From a checkpoint of a small mixture-of-experts model trained on Wikipedia.
Training: 502M tokens, 7665 steps.
Below are experts of layer 7 (counted from 0) of a mixture-of-experts language model. Rows are named router (the router's row for the expert), up (a neuron's input weights, with its number), down (a neuron's output weights, with its number) and show model dimensions 0-191. Each number is 500 + 40 x the weight over its row's rms, rounded and kept within 0 to 999. Numbers have three digits each.
After each expert's rows: a language model's description of what the expert responds to. This comes from a sample of Wikipedia text that the model never trained on.

# expert 41
router:528470538467490453482534557530459429561481505494534530516578555512446434501472476457528571525485508522495503536536546547583537471510546439436501463499529509528522459519501545428464444469605505524505497510499512455480531465556485542514479434548450521463453498482504463476514508492435504505515496513495501521521555443579552461492471593487600515453500505538461551487486534562528579538547490485527409504409514485517489484503480449527461528512541474489452487544540471472549462531485466473513467443518439534533560613473457530480478500496469492428563489461481420528439447482547508563
up0:520495536543525551521458456461522511515510546528522480500527479404443502474497439448534466541478502529485467570521481481518503483536600498495500456547504505479479469513553477399450553482492479502461489478481540504523486500526493548538482392422465465530485563467592542472560527478509512533497511469569464494461505429569478498428507501523491568515441535521530514589551516519552465533501488529527488545417461518510496533512448499422519512421497579486465520510508514518460453480509460496467499417486549437565519460616448481503547574524522533443510527504467516526435454522555566543
down0:557457517447490580515502514461502470547533526567489427450507473520524545517494491485497462544530540539430505535576440497531595543451515471452435413480542494493569481494544481536453539464501489512504430484546613579479559505517535455523488522431500454491530547494520511522466504520488510423461545524547441529430542465516491469496521483469489488497551558461585498461462499533481542506524481579481507549492465454520484383545587564480486499508501476511558496455508492498483504546499545482485577454477543451475469511460444521424502466430472527525547488511511557535491508440524563460
What it handles: Single capital letters within acronyms in parentheses, player position codes and initials, such as AFS, DPWH, DF, FW.

# expert 33
router:517570542495499505458494511491422503488466477489583528572590549534466441500421470487585555611423500465500425572585477516540557532487554455526426496484534556545511482479539533451529547467527477507461450504536493516577534472506538499494483529547455473451508478460544449534532521502534571509444471512465507499457532492538492435508526551450474547520551508503465567502449552497502492500558454465447438479479473420596538510484474501502464512467471495562464533480455544478551467427466468504523461517522500520537528564462443462536481516514510483475560496449523511502448512477558510556
up1:488461551489515438434485492519521508492504386542501499539500466528496503535537523475492480563478471452565476494445533474506498567527469484518485523605518542551539471534550540457517510469605530481484521466483495509512542507592473526482525482443520497472581469458513482555468528555507486460546440523596468531531502482504550519510493511475506538484604432519512546500425554507519495452515557498447408541495494476527483561442487526501501541533498607515472514536536500447546549539499476446522457469478451474512538507445437521531482543552486461504514493461541399518455494512370523499
down1:507483522509478459495470518504530467471521525453451493472505486561494449475482529474449485516438458512459513437475480510511458474516497514456508452478465518541516461545549499571470405461465490466550441464468537522489515536558504480523515529453551447458565450518449465547429493472541527431558489532513486595507511475473510533561520461508505472457466540551573388507421523548468467482517505482558511440523508464592458495453513647517545518479422500533519521546507518460544522521521462541525492510509451533507574464546478496477464485515559384503452502526531405498440483486461508446
What it handles: Prepositions and conjunctions opening time or manner phrases in narrative, such as in, as, during, until, when, plus commas and event verbs.

# expert 63
router:526548544491464443529537510442409452456501471503524520514555511511512434487401489491472533576447494526471433522511470531538536503506557449523484511476598533532523522501517548477561527471519464551523469502534451465555521484559477457493448459552428477462554522476495443521559521488522604548567460468489456436479488468574555445500503504477496545515512509538476556472477501481552526485558515468506463444411466407556520510396489458463525454542461509560448576490504477437490455514443489551496517501496438555501516539464457539497459510548496492452519479477561501482451509517506475572
up0:573551541507491505523486551461495567519497513582498515489511485413475616462415503493533468491556495499481526496441547524522477502560545463494490439490452507463576496483488458450478475456497479528592470467431512511515486555436477526446552533534442591510472518533489496520528495569430497478504443509519466585562516528497528521488437493546526508462425504532544483460557456549503516502492538484456480443448462499411507500525462495478500545563404485456495511532561501554494511517552486503517534459467516511497493489486465511480495407547530523532495525475469562515530520466551357541
down0:521532474495517490488430516535517474478460432434534416549523458544476495429548421440482532526433469472519518561567546535503442471476533524522520493563532565506453541456463508481534513508507476517463514447546482492527434493474472495526529469512548472514476488458540512457491514491537523556444511487460484475443467494511502466442552515497523478488486449507570532530492513553448565523572398498482498547505437475520519489521549537616448534450453526506505437429441588544479494455470437431499469501531510492483398449508479487512509549518546505502582431546538438466510497496554534424
What it handles: Coordinating and, or, but, quantifiers like some, many, several, all, discourse words such as However, Further, and -ly adverb endings.

# expert 16
router:531545532447463496481523548456507508556486439520553519496559506457463488466466511512502593502483508462502480554573535499575514478517508456513472479486556524543484512465493516478521445476605430492521411522459537456569524532597446594473466428528448546461528533479484473514508537463457543515593498490552475505463514496490541484496553548476491560476501534525401541534444529530524519537494531539500514511478456480525489501469514493492481471508533469517450592527481503501561527424433476522491497516469495480505643486483437501510499427497505457451519567488516500511389474503474539576
up1:469531521499524465469399499454523486486477546528452495491536541496543505511489463513499504521466483446556436511506438495472538509501468501566551500491581519453548498476502561489546465493527530426538556486574536491438533523506523467482526482526430456504514473608466515459495459549514510466430511467547495457483389441528499471557512592476567548483477480519407502452501456412459505523483619422509468503514526484496564513527485559527485412493459517459555465554516490422501542550465469511492505504512540497524500517426540490438412494542528442519514471477476488427459463499496495528
down1:499467469553452444439553447470559523520429424488492502509511499521501518469474546512466472527546539508501534522505562461545529461495523460502446473520448595518466503532527568464497543497509470418528392511484534474535557488544488509495466469519507542460531466499528439508514469483525470468488409489531547508575439548500522524510499479571489535527459500514561516476493493605500481475453452500500434486547476477440495474529477526500588429437528473452498475499409477499529461505529521512557549494459588453446527447449450465523425428439486499580518518489527476430511457480536508587
What it handles: Word-initial capital O in names (Omaha, Orozimbo), LaTeX sub- and superscript markers (_{, ^{), and table digits after pipes.

# expert 35
router:490543583493468445565518516462425489456500477490541534548563502497460482522482488534519487561499502452520482533510492548604537472525535421489495471469589604460539501440562531471531518405530467566472507517488476469492512510543466558444543493488500491493521480528532481404571513472521545499588482543488444465495480462528505440503496485477542503504548498535429511514445482426496540511521566506452491473406480473537436512478486505538504458565511543451462478468533477435502494465505446533470554511486506563567575530464456497511505486452562470450542476515514486493536503436527437604
up1:494490410596523425578523541523546493519433552481510499455503560497534452485409498547517596537445530440484455591483512494484512520479565486492536533507525516488571531440503483457390557472504494450479516559517513553451566453484551545470565491558445459480554484511507481491457550508578496502457477536485485430551500487482494527467528501412561469548461502627429539534473520497552556457536492475493544467519413457484461530498465445519471535480473539495496493525515533433539533498490508563522462478448527517557505522470497479476498543469521499514532518498497492540443507485514486487
down1:596485527516529486487528531471540440566482532479507472530507459560513482561510477597499474464486493500439505493529479512494542465439525512498512506495523590477471506541430557485470488465536479479454504464500504488512421479424471439411605532430539507490484500507497460562509542526482476492565520489509527553495508527558443524500446526483428511505578437475477481520531480520500547533524490522528534525479446449479517481524556451454443554469539518469468447515453558494417498462438527467462512458525468554468375436527513547450497469497547496581468462460416533482567573517497528458
What it handles: Compass words like south, eastern, Northern, the States of United States, and digits inside decimal degree coordinates.

# expert 21
router:566559566577443476472507548415431462464496489504521510543538531468414480517451501429499448523423476488483502559488547501500574445459583456461488509488596464430495456471498510489555482438517462533454476530522463463529523458489478505475509491517468515401527484484504469469539560498469523489559408450522452454513502412566520444501539525447511526491513519505440523448447511544525438498577522490458490464431455465501481521426513441460548451528492487519463488508506481494527480543464436509512491511505457521511544526531424476458529493548507467489524497510505434463480440528505547610
up1:558546468527486562470434523517521540517530407483493510467521433489510496522460486522553512543444494518458468561526468536530505518513509472516489535448520515502493582508486444466509506488488498502540507526508480500595543539501572511446558529506493468527472448531518426545458538500491458567503470559519609496506457467509477416530542508450514500461559505469496506517431534427510511433473545456573445466459447532523573478455549477500524492537554506454417503416607473505472560409430525488503481478552418489528521537447456539554488479506505489464509503479517532521538495516597513573
down1:435537547558482520433554510530519487441489540465506567481497500419504446516477515515471558461470444483554466525531537433488490486535451494430428516519475454518544448530485494444468508515462524458528508535555498465556528532518483441450457500568558527439483478519470489506505529464504432505540511529434501501491499478462453567471482505449422459533444548441532505536463483491504462475502582464538451414454507591469522509533514527543512540540588505409530453572528470513476462548526494559486440495531502517491494652499513565472465527493473532494478476483492477561536475575449481506
What it handles: Possessive pronouns his, her, their, its and possessive 's, plus the words after them: grand(father), younger, own, three-year.

# expert 25
router:510552547511492441520548493459445470407494486485543533535532570485470472439455467492567518526432483485516446559546554527537541515520570430486528490472561540517551447437528566477495501430460460581517496571532525460532515444527505549489490454522408528425542524499507442442490570484521534491527392495483485445511496430481528479517508507427549485521511488571446510505479518493515463495557543502461464448475473476547491534372521489503538447530449509505457528481478494519556489533477435464558496479471472527593516513428487507484492484482565462495523497526492434444465478500496517557
up2:525483530538510425565547472460475475487451461444494521582559565516473500418424511509549550494369501471471438513550485461507581421527464484525507472496522499506462485536474433459486582501491485499473481467485509516469540474478535486502501447551483424453552494534462477521529535487534496482519518512562506471422476566511504516449504468526456485469463486539515496524532500525506498568431500485580436481488490443528494515505499376548522565541474498541595502457477519555529443486512496539485577487448419483462478475492492508557456456506552574545496547471558456511463456490538553480
down2:544504571458469477460529453485494516519485464518404516478498475480580506500555590530464473450535492512495583545543508534506485508495523602444488512500620531482464491503519524597492465461401499504512530552492466506530503527565485493491521495513462506539549430516442517497489556566478396473463516499539527508538516478473477427518474539548486530521538431463524549539456523557551507511529547552514524534465532498419454479486465471470526430567463453442532483475501480476526475500462476458514552590541506510425465546462506474538510509544507501464461498414549480456475408482495449516
What it handles: The word "the" and other determiners or ordinals before a noun in running prose, e.g. the, this, its, first, same, final.

# expert 4
router:522524568519419442503541545438479462509470438525581571526585529474459473560442444473512551581449507494469495561533498484573549500474500461542489490464547566508478478492489536448465557463544462523490493502401532551534545410502463581505455491497472525493453475449569481445523473468510533484489453481527462441490481488496480490482491521414577510500518493538478531552456578471470500508524518431500491488463464421559509470428521478573516480509494470490489522457495456507548533537488516495471477500528461473542607527520533469549482482511506573475546457492477564453468433531519572535
up1:532605548563430485459521525480557480535455483531477527583541525494555447540509583490444476580479466515491485467446489483541491480498574453497474452483515580539582523479483544517515528465540602481488502424497489473535574434482512506491496473535497495470547525584543540483557461513497477496494536497533521530505467467531504414506523510525496536495569451536491492491497485486449498546509503450501508474451539590576540548558560462549457487535533526437501482406445499522462402483533465605478477490493482553539495506491474463483478458540480516554519561477508459544471459499534511556
down1:473481531508484525487567446549468548596443527549488456497434521546476551570516540467469501547504522520499473547481521448460431540509489469429495479476541424444576520509469566524518540486471499457453530462567488538462500491501523486525479461485518458499503484490478539490520487507524510526464492480502492498471523456480496479536441399489507479490485508572529503486540469499494544552572526513578566452511521521482452595495484535470493463596564516471572429452463428504508423586473511542531586476557520560540462492530567508422516461480463615456521522469482501511493488548510428502
What it handles: IPA slashes and letters after a name in parentheses, Cyrillic or Thai letters, and years or dates in lists and tables (/de/, 1960, 2012).

# expert 15
router:457589555569442517523489501529496468420433503487488525595545518593524469507476484450470505553474512530532427582511522457579532497521526432482453488502563457516490429546509471503493492495557479537529489555490484478532525487529434578504470472563476516519517493445508492481489535519551584395480449493482481527532463540528537518506463528498554579462498484551500566479499547494559459495543559521491465507521488473494512519453506451463537416483448520495449484445497456531468508519466465457524463436407490549490579490545493528496509501454575528542584525485575458481456534522458512543
up0:462515433467493547540532548499542490545534500459535474502541537493461474481433540499550497513486497542607448494435443521493551509481537451545594503401522541463465530511520558490507543490520510502522509541488515433482513502523552512487508495465536504504465467495487450505565482495447528551528549500546487546465526566547555485499512560516543495439517514500514419443532503508528465532490459428453475490465497510445581463460495532440485421522560480539494534483536438525529543455442454566436464439491446517501466412510449452429550517412490460531536449450532384502510517494453461527
down0:452428482539582577478470494547520573540514503446520488464504533479507477428507561472505446496532525542504486526444562510484513560500425352470523532434524473472500506501467512476453483523504451429449508497511512485578448452503581463488435490482475463529434548527486500381504489625514503542590469532506520485487510488494541517548516502530450482528496526562467461527482502466494488413495421534558402477550521496485487475484477541512541456537535485426471540418537507509512544567524503507561498472527487542489527487505464554533449473482456451526497471473506508466496529503476509481
What it handles: Opening word pieces of names and words split by the tokenizer, like Ur(du), Cor, Vi(per), Per, contribut(ing), surviv.

# expert 48
router:507508553402392464496489507460491486462535512551538601519527491493443449462381475470452517577489448548469529529535472488566544425518582448516477524503573497494488484439518514425560460478495473514543428501496446431496510512541515496507559477519471531504497528478491466486526503471562562525528486476552455410506472511555522453489515498489527507551490529550490533473441517496553460465514512545462461482483498434533463448481487482550517507535478509497424482464436487532515486559500450534487471517471494449600555531541463489556536542445501537466563456467552457454481473465454537573
up0:551475486483476474458538487450502478549502449523537571504515493473516490477561416434526508561508599397527468540546525468483491498478510488562507494502510560520505469471478432486557501481537536530503540514465512483574507453578474537539473517550456548513493540455559484507537463469602596483545460455513478517487587487487419533526512505532498546484519441512478559527469470469495566463527489433531478521501440449538470576501541451492521501527471545433520472471515493513539541535514505514546469442557572450553537472512475581528471494461543577432479510466569549580455490491459546514
down0:472613562510506548500557488487497500513514526526553564516465469528454523497541510536485561513478381469584510456489492498492493460533399519605436488540484474418563452442532475522495506465498436524510530545524567447460440485508475435484445489558491506529501465483459496570513496482566532482500463534493465483448464441492509523531486510443467459552575476556520511548532501493573502421420527509462521535436496427504512515539503472471511531509490466480557538492518468484484538439464417546545526453537491413533469498444531556491482524495501525568502501541467492538444512448443501505
What it handles: First words of infobox fields and section titles, like Original network, Scientific classification, Personal, Historic Places, plus topical adjectives like social, human.

# expert 56
router:506578513550485472468514519453459486439482478486521577545530554511525416510422461493426573567411529444477439551519465496584499526428515422489462498494545565584551493573453497473555564453620509588507442532493554575535586496514485548458458491552503530474529481442520452509459514535501507479489491482483512487482491451530512465510532566467537528501486516523525473526470557557507507466543528445485455467472437428505490502442522487466495500493515519526458541501487500529555489525475481504529517418472500493510578521528493463566459502486508493491558528441534455506437455514520517525
up1:544458443505481514485483510473471537546506503558440512518554447445483436490469433520510503388549547585539547499564472561503534416519507503469493481496541528466478531505477495480447466494518568492566470499473508458511551518432495531564523477480525557483475541467504524444492521441509492485467498555489483418510555486495443508584494470493486445454472488490538432567466586544484517506443544509531527527428449486511490545558521499450510405565531466546430511474531498488339508455488492470480463465448512541499545451530538504527553492464532485520511514525421528480524493449545534477
down1:431504511457524457460548467435483592427481484487500489516454482553470461483535425466504477479433456465539423524504493508528512498477483442437492484533552442449469384514475542552485507484496492494549481447494504469478519487504535444529441546410447496490560534485489518472454504501482423410540473560414469497529466493505476521468477515529477475451499540474473552503538473476530544445500532474530464438522509440441531550519458508459536494526490510507550523516535428506559535556505534589552462499456473499363456521495509533499441509455562406512484462547518447496469552486467485493
What it handles: Opening pieces of action verbs in narrative text, like s-ay, s-pares, f-led, e-at, plus whole verbs put, keep, avoid, dismiss.

# expert 49
router:555511533506387446543596577425499473497521470492489489554554551489451448485490528456481461532468498556572506527522563512557543450478522452517556461496542583536546543501520526511548464464553523519476474493483470512494601493568468568508439481545481572443541440501532468522489490571506502528507507493530503529550458489540497457533542512449496451453504458540470548452506548559565577503556528507480487454426451430513472521524468460525517478502497538572495499479533532519591508504525461473494505475468491510535606520508461534539539473498466537457521518524538487475417464531537514574
up4:503539527478491487454518510561501525487495468512526514618512501476468567456480474542601507564431474506485494477554522467486487491524525496514485552549512528473477493480552457430481484516558499525531433505476416568530529446571527516564551551514445552520487416545551502506479489464540598484461494478516555503502436460534510467525497562435504427476448508496403502528476510400573491455514474505480544447420489498430519474511492463502505492519580469509466502456572428519510518476479465466506470512457485473508504497509470528518518550419510536462502530534605491545442563466432483493
down4:483398457479437588523516589466488416547523547492548536488483465424493494547599563540497482519529497512476517525510454500430459484493514552546433461504572539493473477614512514458520520525508566502543489467490502590509509561523464471451490476452487447535463499543515512516571571557546530615501528475476519553464519498459497474504532515482480494490510553533509528515552521497506540526511461518522508494552529497528470461538477459392430504507518429473480523476520539560570543494535473472508499515531534550488559492472541462426575493475530520523494512554492442470475516525483464590
What it handles: Leading capital letter pieces of proper names and abbreviations split into pieces, e.g. N|intendo, X|-Men, F|lensburg, K|ershaw, FT%.

# expert 54
router:518482595454494469462507504469543533502522524466543522548593497538538486500469506425524518508514509466469474524519515398505595532470490453451532477504523505526527479449550596511501499472547519537498470487502543513570571537527480613520503443518390527496453486439550472514459588495533538519511469490546490494509519519562507519468412564490519491495546497526496582493510543500597501490507518487493474493507479467582518499479524492476530519461493524590515542448487511524524484429493472539503495471425502538529562479476462527564551507423535469434579494480579485421501460507538565532
up11:592527515557481492456495489472491512507462453506467414467488450552546523461504512563536550565500422485534439580544496489545566407542445487489482568438548497496551533488512511510479492515574488466504467518480525414514502460520490549509509490456505596477552444456541464510455534441452497442517478605459511511449493443475481478546481480467580480493494525514451512549529531486507499556606533491494511536483479531477493470420468549420492473539522469538464502511463478477481560457448476587470470523518479546442497484466419532502447476443521559479530520498541496469441518502438483535
down11:489462523444552449472520497606582534477526487467490451503470527496473535491531527480510556421533455443520490423544556505472511451496522606472554501520499460446540504457407469499478504601532512498467492531529504452521483461525540521507500511475500514541456476542438537546475463504484450490481468492544552472511490571523502460472519477474459490424434503470500536521493509538480497504495596461564547514573519486543514420538448551565459453444561430481465522554482505515461516458493561459508518529482385455445520452522546493562537411555508465517496469472498502536466500498485546432
What it handles: Capitalized word or name starts that continue, such as War-ner, Star-Tech, Cur-tom, plus common nouns like war, fire, battle, damage.

# expert 45
router:521500570508438487518560499460483473514489466492589531511534590503470441527487455463413527544498499546489487517518539553522568504510536435437510419492549524541539459502607511464523527476506495555481502543469481476477503480544536611483502472580471505452523495497523422474559549541554517515566521477504482475511456520527564433582488517507542504494553487495440521486445510474552530501486562464437447503448553538535476580484436497598533488500453493514483507544530443506483515515486448541493477494491468520557574536463479494475421513539551484416562510509538485562500530431502502547
up1:522462488543477557472526525492505535520553481544510537492553458488499439411485512502451460565496481509567479516457550529543492474530500457463498443461521489566542457462442512414574427524463538551464488573486555512458567479516501506476511521489492474507437461516573461467512472457439463459484504485570533455503459464572499524487492475503508568388476517458479594544466546460485543480501497488469466444543489449507465459529535485488497439477502439538516496537501443583423468497499504451476506490539486485469491640470451517495485487550523452486565601530458448472506537475483556526
down1:487468519578486595543485509538471515428576430511451546526508496456460571500492491553463576520505588499493502533415506529480472517512547466405494545486454477516518504506491451471505473498492436425479514509442572575431496469497453512533449506459489481454548527530468496514461465491578541430563421450487477491504568484430590475495510496449457490498514557475519529499520482537584501506537517512497447476508470465511476464513464466463483506457480531456544544476509497592588467506489523536450523465514516476493516540493551385419464458521515534493473568501484500550517537490502469433
What it handles: Compass and regional adjectives in place and league names, like Northern Ireland, Western Approaches, Premier, and pieces of English county names (Middle-s-ex).

# expert 46
router:545522572482445452491562503419490544500466506548587494518546595481481479478439483540518502580497491498503475545536554484532580432490468397476496503519586543491536478457547529457494468439512538542522414529533507558500531409485471567496542422436471506431478538466536450486480565516556528497437462471485494475520485492542536495522506521451504568484519492548471563520468442528566495524550561440488461422480462464563504535476500481442498490476472580555446476502528480472447514517476471504489483498465484494517543464477435508494513533451528542518595523493521482535511498568462542499
up1:425504498526476559466509527403500490543512489545522508549520479469501460486538472463415417570507543502519530519449467484521506451517579527504485504495490545499498440506476504533492468461562542478521502520505499501559479564520565489475423457565523588514441560537495425442517579459561472519556513486546535486484566406452457491486578481456508541429492478533545521453503540502521571516474477473456548520525555416572421550538457469532527596517525474515548507508557420461589530493492440483523409499526524515491513469550489471502481469503479510502501468502474534489482494456547481488
down1:515515444447545489520469484452532492475404490515525498496503466493455514454475550485527564489454525495569413461485407484442546523473468550445437469564527441543542516547553512579522526451438515469503496441509495525437517605507474490553464554450491554565584453506514515492526490494505558488487458487443459471440500545540554457469407479511469437510509577521489481529480476531475427456455479542487482448489562580491492531515537530457544446447460498517514540502449474523568507560493508508588542485509543530482453535520558473444523521543473505455512541513543502477461469535531469548
What it handles: Nouns following the, his or her and usually followed by of, such as father, daughter, version, name, role, theme, type.

# expert 32
router:558548518499438418491536551460487487503486520458504474528569504498454408442471497402462490509485495512479544538534500499542567521514558483465550429516527535524510451440473600448439535386556506486514476520483459547522573462524491562500441481566485510438507468485533476506484494470446509482477511497529514453492478493505487479516462553442539535474460482549495508498471532539513545421580516455425444429466424447482536529531552483564506477511467560558470483479505512554529492533474464508501501471484559553530610565480438509534459465448515464465548477496529482492428455481517510540
up5:432465499458487490511485466563489517490498512442503468467533519562519501563446490451501595497543462526422506493567557524567517466484558456586507444482518463555499442543465545497523467476535485544510486484390522477613530526478475506529492533586492556506516540401519486572517506515482526517486482445572497534465469475494454489506502530508534546481463458515469472458485478511468546501412468558534457511552490458559541478476536458566474455448487504514460469526566508502456545526394445467522458512478458518542547479500530427528465511451529464545536498473471553445570506463513525574
down5:483544518491572505536491483497488510513477451526550491515508488547492550481487486505452457471478469541514448556543485480509508455518422417449452506400433454428516476541457506413539544503437519477475484486480510545555495491475543514441494535455480535523501480452515532490479497552473497470508609477566536534491460482464490475541584441521488532498465424481510490433497483493503458499413524477482547532444544468409497534460500591501531481487495517469544504558545418476513460493475489487424497512566509521509603471522503522495509474563446427547488489490480438540615473518527567424
What it handles: Capital or lowercase letter pieces opening names and words, often after hyphens, quotes or parentheses, such as St, Dr, Sp(aniard), Mc(Rae), F.

# expert 34
router:473552546484483425525494524444492511476521493419559507524527484494509490480455480493525437524462508499613499544552572506501562500545518411524459473513582540548489518495566506486472500483531527581489468434469512416549544474488468525477472526531505547446494463478502477477538588476552564520500479466436452469533438564496445477501531537504517528434495483524403568512449494469530534496561525510477430485443507392499489511463490448550542462516464512498465526441519526482564479515468478491580457460463479531524602528476556524475471531531515443497543515494563531532461456442540473545
up1:513546514436483454511487548494472479507519466496516441518542458513550411482528482524502489521511498513524404521531482484463460471432588448519541443519471547553523494457495454471478481489495491568569455520518545491511535519437489497526515402526571443529528507531483498524459536517503509547569588451528455532487427482510560486557475533483472518478555520465469563395439489514431544515485539464517498416535589533571489497523484430484511577481464512535524535522501481463542495521529486551464530452593479551511548561506483510459469446392502479486536466514426506454517464478513529554
down1:466492513411474514498502479507522444526572461404469485453441519530532505556497541510465572467423484516480463426543497524495507549558456501574552566432506537510439500534540485446554481521466539520482546519456398505453474563445525486498570457531504478529499514448489482502460452434500489526519475502546508497470496504494546466441507548474569541539473538535453496511491499568477479472470433505508506499502444419563469485522582491420547538480490475449415578453537503475571464408475461478492538529475504390487509464466568485489475463482427467488508518477456475501495458501491518528
What it handles: First pieces of words and place names after in, the or of, such as exp(loded), imp(erial), Ang(lican), El Salvador; also most.

# expert 60
router:484534545468462461514487511486497491457539472464527461528563579507560466451489531475418497564443549532545437522528463481537516437524517460453452506458568513533494472466520526439457514451547453538553509523490520545519548459518429582482519424531506507438514538484530472503503501509538558523550505519467457468484519510548483431482564554484581532421509533534517564447453511566540558520532548529571465461501478428535513484496515496537572486536462564512539527503495501539487547502470464499496489428489499533474542490513570494456352500464566484500607536477496538492485479502506484574
up1:479502606515520493501493462498536514561537476581495496520531560510534517530471462443490523529468514509502534516540459454496539464527521504485514536474529487507469524500543513479488476513580449492517526542490449521530493485528545593505511495556481445414394508443595508449498452455509480440458464506478403522528499517588483487455482527485520583423502484547516460445508487474547578484498565504509491521462506482496544546505476545536540438491541571455480518518432519550493458495481526536473563510519485515505514498469523555436470491509541394382548455509584444484497390489486492534
down1:576473476510504595510482535523466498543529554414473475491438482524541546507466554583549592432497516559548483532512550502456462570497502565587536447514595481436453504472542442505587488514508442479515526494563494449552457538483460503513466494481502450549548469516573586493504495521516519506560488413507497478496462525508495484515459536537503504485501505523476451491465465475552554515530500459556439460511554435479429567504548499514526461517485510480516560550491596468515446500547453532551515506527571493543464483482508471491505507498549535522468573496530520548492572515460449450
What it handles: Lowercase inner syllables of long technical or foreign words, e.g. Atmos-phe-ric, hydroph-ob-ic, pri-mor-dial, OneRep-ub-lic, br-ack-ets.

# expert 38
router:561493520512469469544488539442465543441468508468541445497531574477521501476483489431444521473491550519531480546549485506553536492491512401465535472542528587497501508541538561443476520466589474501508500611466477510531541486506486512502511474466470536478483476499481442525484512481532497470532504497470445442449439422538550462510532605487536568489493491568485528527408559509571499564539583474461441483387478413520516525443441461510536504540445546532463483482505480485504513470484507475516498489522497539530553504510450495522502560400552513530581459473498487499464521582517513486
up5:511482558530451447580434516495506463512465470455466523485487441482475421464496545461526540505495490492576495507483513518473491437479476446493452493456508518525494517383487476479495533499438521541488533507573471428483483549618386463516440526534457486478439471510536509431494503500460542509515472468543484434486455538544463465550517572538563515446496529529512559476530450560529475430569545452501552491510496461502483410430533459580447483461498526502501526556532422501505477496471470455428502492526491506564523504511544513517521464441483465506527538500623486471467518480484538482
down5:541478470543514522572456470485563483465470596520490545536547568464528490516488477436455546499462471526536450539507515525486418489479512474511526501531437571468441437464575504517558512499496521550539465501500501507469482536456482467337464444447456467559457530513468417553464521414462545522499506518459587493567530449564561494457526553490525498500498582498452538493530537436501500566483518433516544519521539518453460502481533510472474459521470492530506500506570509508510500497490544505460492517448479514558526544457538481521538546516471481516535495559536587462464568452488530438
What it handles: Periods and closing parentheses ending sentences or headings, plus mid-word consonant pieces like p, g, k in enter-p-rises, reco-g-nition.

# expert 2
router:507551548471439471534481592449450416480488499462544549564539522463496472510413516537537491545479507454494496572531526481496535486476528471549467456502580485480532462501588505529544473486526562473507437538533451466564539510501422598494487502549493531477515442483519437504525511495575552455513442495525459500455580506540558459421510494478500494469498481558504548469468574486567581498543538521508479476506505444564501480498495478489562490514481548527510565484479520505529494481452469473512439541509467525529551550439478502500518507445521516451578457490524528519437524538475425627
up1:486595563453488553430476515530465542444488534502483520497487451509475473439493461542482551534482468449503568517492532495504450490558528482509455518588503538529567503531497523488479565559514555480506470481488524546515467484522423550445532540464490499492558517550501541452510453499540484463439499516398546522453494452520458430536483520413529569532565549507471510449548501517401546497524500467523473500452537453544541527476546531474514502519486479447502537481435473466489470555501429513486522545468471535495526537498457507542474577548508391419496481519579485453553417471510529581
down1:473550452560464534491512590509541460572445548475508524550586525521524530512481515547532505452503494436465497499470451532527498499467494501491555486470493418435515475469513533486507544506434483469499519524483400531492581481515550530540440507445482448523523552506479473541437500463493453499449450507550423601480486515522592471423482465524576497523509532490477503514509566493470498478508527497446535492491455505494459462493557482490499540544436504409489444465461555451447455480518510512472503454548494451466563435515492543526543547506479607463485475564522500627459507495533543486
What it handles: Prepositions and linking words like for, to, over, under, after, where, plus sentence-initial For, In, No, By, Be, often after punctuation.

# expert 61
router:519497538447484436532542565487566498465457490488526466493550540495507465464485473422436517564438458570498464537506497462628523493469535434465495513522567526538472471478527513437476488408515496534542449530536457526468504456533540523481507475489450459467445489468575501508511468517539544508455515472522497490530477508538539435507534554495565562533573546533441551468457531570528441483557564491551468479474502412564489512415467483509590478535463539551454478480491515567466439542486430508548480505518500550520561524531526496498512527455544516457551485473511446506539482528426540542
up0:511551458506524453519511527511536487452455483551470443512515564595512504556509563398514532539478480496486490563529514547492453509516497490503521510522546569461476495475473468404543455499567540430529515537476465536485498485460478543465482550575523473494532497442517470523508540547523495491487536499505570474567453523507464403450524504518507548397484425454546522438523484430492471516554488487408468458538547444483485453484519526556518467563457591445533551523462476497495476476517587534498531488519518495542520487421519491542533542448559524592542525556503500493469505422478454495
down0:432517499482507513495503509499447481440484471525510546488473541615491466535490504435511481589551470510488509497455479522502459510451492498531515476536372502426521502552515462502553540576529470498461511568520559486486546536527519520499436537508472513490576532520563471429506510517491513523535559407473502560498538544537528490493550454603552403513550538478528503506494533578457527502519451512504526509537478545461480539442488459485457487434531526517555564576546476541505533547512510491451459565548485498505514577465481442560509500414460509586519505503493538570527435500508467518
What it handles: Middle or final word pieces of technical and scientific words, especially biology and medicine, e.g. b|act|eria, aerob|ic, a|erial, research, medical.

# expert 7
router:455547496462444457486490464412468488446458446529557471519546503485491532469467539455510518506424448512551498566506459530556518467472586467449519471465578512512512436455518536465446426406578435529513447556509475526484530497521551543558477507507455504430561550412562441479476549464504542484478474516500492410493479452478550440489452554490498470468556502511477537523451499541530563487513499517466451451471472439527457504402490463516541474501443540540428504485492502499518475462501493501482472493519478519510650545488465495517509504510521458421525530541491518458461478527489495528
up1:461493493495461551531511556442487497485437468414498499483507538558433481549413545478439465531489419477503492520486496510525522483481470485476444512573531470495509550523465548464527576457458447504467518487482447509581518530416485453427499508523533499417499498523453474446449537539465551591469417484491469471549602562497517491525519529494507551458465528501523521524469456513568473493524567543422427489484504503457428534481526528514524503462418515484540520545530477474573540478433550530516483442552524527502578456557539503559488562518514501480453481510455541542467557493535461525
down1:496405505456439494500471557504498426507481542510507521486532504531446613532460522505512517557430446437461495503528554446424469500478495553507540488484457505481487486556409474587577471566492588491410515499478534503481502520542469493521469512462571545491518578502524575544499517448481458438490528568458437536442506528470541469511437478481501548353507520516527556515576443525481513534500507515481466477462512484496554480535453504445550494513454519469549518490547473511560468470515521513548532526513479576515463494490422510424484474542503546485526494460498511512444515502531473518
What it handles: Bare space or colon tokens before a value in taxonomy boxes, identifier lists and table cells, e.g. Family: Spinosauridae, Class: Aves, CAS Number.